Below are experts of layer 7 (counted from 0) of a mixture-of-experts language model. Rows are named router (the router's row for the expert), up (a neuron's input weights, with its number) and show model dimensions 0-255. Each number is 50 + 15 x the weight over its row's rms, rounded and kept within 0 to 99.
Before each expert's rows: "gets" lists some tokens that make up at least twice as much of what it gets as of all text. This comes from a sample of Wikipedia text that the model never trained on. Tokens count by the router's weight.

# expert 49
gets: "\n", "-", ")\n", " |\n", ".\n", " which"
router:46 56 43 21 25 49 70 57 58 40 63 68 28 49 45 38 47 49 56 39 51 69 56 45 58 32 36 77 63 50 68 60 51 64 65 43 28 30 56 50 81 46 62 72 67 18 59 32 40 64 62 41 54 46 40 43 35 46 62 39 60 48 83 49 57 35 58 41 40 56 35 33 27 66 83 35 29 43 47 28 49 59 48 61 85 47 50 61 45 59 48 49 33 53 35 51 73 52 45 53 19 58 59 40 33 77 58 75 33 58 41 33 38 49 51 40 41 61 47 44 36 52 60 64 64 48 62 50 57 69 68 60 46 48 76 51 25 67 22 88 40 35 68 51 45 60 85 48 40 55 21 49 59 33 77 41 27 24 46 50 45 72 59 38 55 44 64 55 38 38 47 28 52 42 35 86 74 59 65 52 48 70 59 71 46 66 55 23 43 59 40 68 61 44 44 69 63 78 60 72 47 53 34 28 64 61 29 41 40 47 74 82 41 65 36 56 42 47 17 62 48 21 41 40 69 43 70 29 34 25 68 46 50 58 44 50 28 31 77 25 62 71 62 51 48 50 38 54 49 36 39 39 65 20 54 27
up0:63 72 49 36 35 67 66 56 66 41 45 60 54 59 42 60 26 37 61 57 58 19 69 31 51 54 39 58 45 49 64 50 43 61 35 44 37 53 39 52 40 75 55 53 47 45 67 24 33 75 57 53 55 31 37 44 45 54 61 44 52 64 11 31 54 65 65 40 77 45 74 37 39 34 43 25 82 14 40 40 40 49 63 76 69 47 71 45 52 56 45 46 94 17 55 64 35 71 68 48 53 58 62 44 51 65 51 48 51 26 72 49 49 40 59 54 65 45 53 46 80 51 17 36 60 59 21 61 66 65 63 47 62 58 08 49 33 52 45 59 45 25 31 35 32 62 57 20 57 59 44 56 42 39 39 34 61 47 40 39 63 69 24 55 55 45 56 43 75 80 54 37 60 48 30 32 42 27 80 69 44 55 69 35 54 17 48 49 42 37 66 60 53 44 52 55 33 42 62 42 67 35 76 49 48 37 53 45 67 48 34 34 59 48 57 46 29 55 57 53 41 41 59 43 40 47 39 86 50 47 64 79 65 71 94 53 87 59 38 72 41 55 37 42 40 26 60 44 55 49 54 61 45 54 18 68

# expert 66
gets: "-", "\n", ")\n", " |", " |\n", "=="
router:38 32 42 19 65 35 59 57 34 34 47 59 37 42 69 67 54 67 49 33 42 69 55 26 54 53 13 52 60 41 55 58 76 67 38 49 30 56 65 52 60 58 42 70 57 89 56 41 37 60 63 33 47 43 47 41 53 39 46 47 58 39 56 81 40 34 61 42 37 60 64 25 39 23 69 61 43 41 33 42 33 48 52 72 89 51 63 80 50 33 51 57 25 44 31 37 60 39 34 68 28 70 51 42 38 60 74 53 51 35 24 20 55 44 41 28 18 68 40 24 39 68 62 51 47 47 67 54 68 45 37 44 57 54 46 22 55 56 32 38 76 39 64 42 50 58 30 59 31 42 26 46 78 72 70 66 29 51 50 48 51 50 33 35 32 46 46 43 56 64 46 49 36 44 48 63 39 71 34 53 63 54 44 49 35 40 36 26 46 55 40 71 62 52 29 58 49 50 73 68 38 49 28 16 23 89 37 68 45 53 45 54 34 48 36 47 18 61 24 54 65 48 52 27 40 81 44 51 42 16 61 58 49 43 30 51 33 34 35 53 56 38 49 63 50 76 39 48 75 15 53 50 60 34 74 39
up0:42 82 69 37 53 68 49 52 47 27 27 45 60 50 47 51 66 21 45 65 43 58 23 50 51 51 48 63 29 31 45 59 35 46 67 43 35 49 54 78 52 63 43 63 44 47 49 42 71 72 33 65 61 56 38 39 23 19 26 38 75 51 38 69 64 56 65 53 55 54 55 56 35 49 37 47 80 50 24 42 66 86 48 35 49 46 29 64 31 53 53 52 51 48 49 24 22 34 58 55 47 43 60 37 64 49 37 33 71 69 72 61 43 55 78 25 53 60 53 64 54 42 56 24 51 42 38 41 76 42 61 49 72 99 27 38 38 27 50 21 54 46 49 67 52 65 22 34 54 49 44 58 31 59 49 48 42 34 45 61 48 33 53 53 40 55 45 23 56 59 59 61 49 39 29 25 43 38 40 52 48 27 80 25 36 37 49 49 60 34 40 40 38 39 56 54 70 45 28 57 60 31 34 75 44 52 66 21 55 39 66 42 59 62 49 99 60 33 74 37 44 73 30 44 38 34 47 53 55 48 53 47 52 78 63 30 55 58 39 30 28 24 67 73 54 24 54 38 59 53 13 40 47 27 65 54

# expert 48
gets: "-", "|", "\n", " the", " ", " |"
router:66 49 72 41 46 51 28 65 70 61 40 38 49 40 46 25 47 28 38 34 52 63 44 41 73 50 33 39 26 74 43 41 37 61 35 69 61 60 56 36 37 36 51 81 81 34 44 42 60 45 31 51 67 61 63 67 43 90 38 39 75 50 74 56 52 45 37 61 24 64 53 34 37 64 52 52 40 56 46 42 49 73 50 91 75 48 35 59 42 67 21 54 37 56 34 71 55 19 48 32 37 45 61 25 61 78 55 50 52 66 42 40 53 33 36 30 26 21 36 39 58 38 46 68 43 32 63 22 68 51 49 27 42 50 73 50 54 34 23 72 53 69 41 47 56 34 39 60 50 59 42 38 59 56 71 40 48 43 49 34 27 72 40 33 41 63 39 32 38 36 48 61 47 57 29 36 54 86 58 62 60 61 60 73 70 55 46 13 30 79 61 41 33 53 37 60 73 56 76 58 68 44 76 29 31 55 48 56 70 41 49 78 31 46 41 53 48 45 37 34 32 39 35 65 39 47 48 45 62 35 57 54 36 30 46 60 34 31 70 45 67 61 56 56 35 70 43 70 53 45 69 44 67 63 75 16
up1:65 58 42 28 53 30 38 60 53 47 52 64 53 63 47 38 56 48 74 60 47 78 60 67 64 60 46 41 52 67 31 65 52 39 47 78 33 53 51 51 58 67 58 35 48 62 48 77 78 36 50 51 45 42 53 46 43 37 16 79 60 37 60 45 36 49 71 46 59 71 54 30 99 50 48 31 52 64 50 38 39 55 31 53 42 29 73 71 54 50 47 65 49 57 67 40 39 54 43 67 52 53 38 46 27 71 31 37 49 70 31 60 73 37 31 61 56 36 72 61 76 32 63 40 30 44 41 62 39 57 68 48 86 73 60 54 69 43 34 53 67 42 53 55 75 29 58 29 73 58 64 90 44 53 58 49 75 36 56 61 49 39 66 45 10 35 81 27 75 51 33 60 47 35 28 47 63 60 69 70 46 19 40 60 35 46 58 68 60 59 51 61 62 54 67 66 52 66 68 51 55 73 63 56 48 54 45 92 52 55 47 66 34 46 44 53 40 52 54 69 45 38 49 62 73 39 62 39 43 79 61 67 32 58 42 81 63 44 62 49 44 40 52 24 33 31 46 53 70 71 67 59 57 93 45 43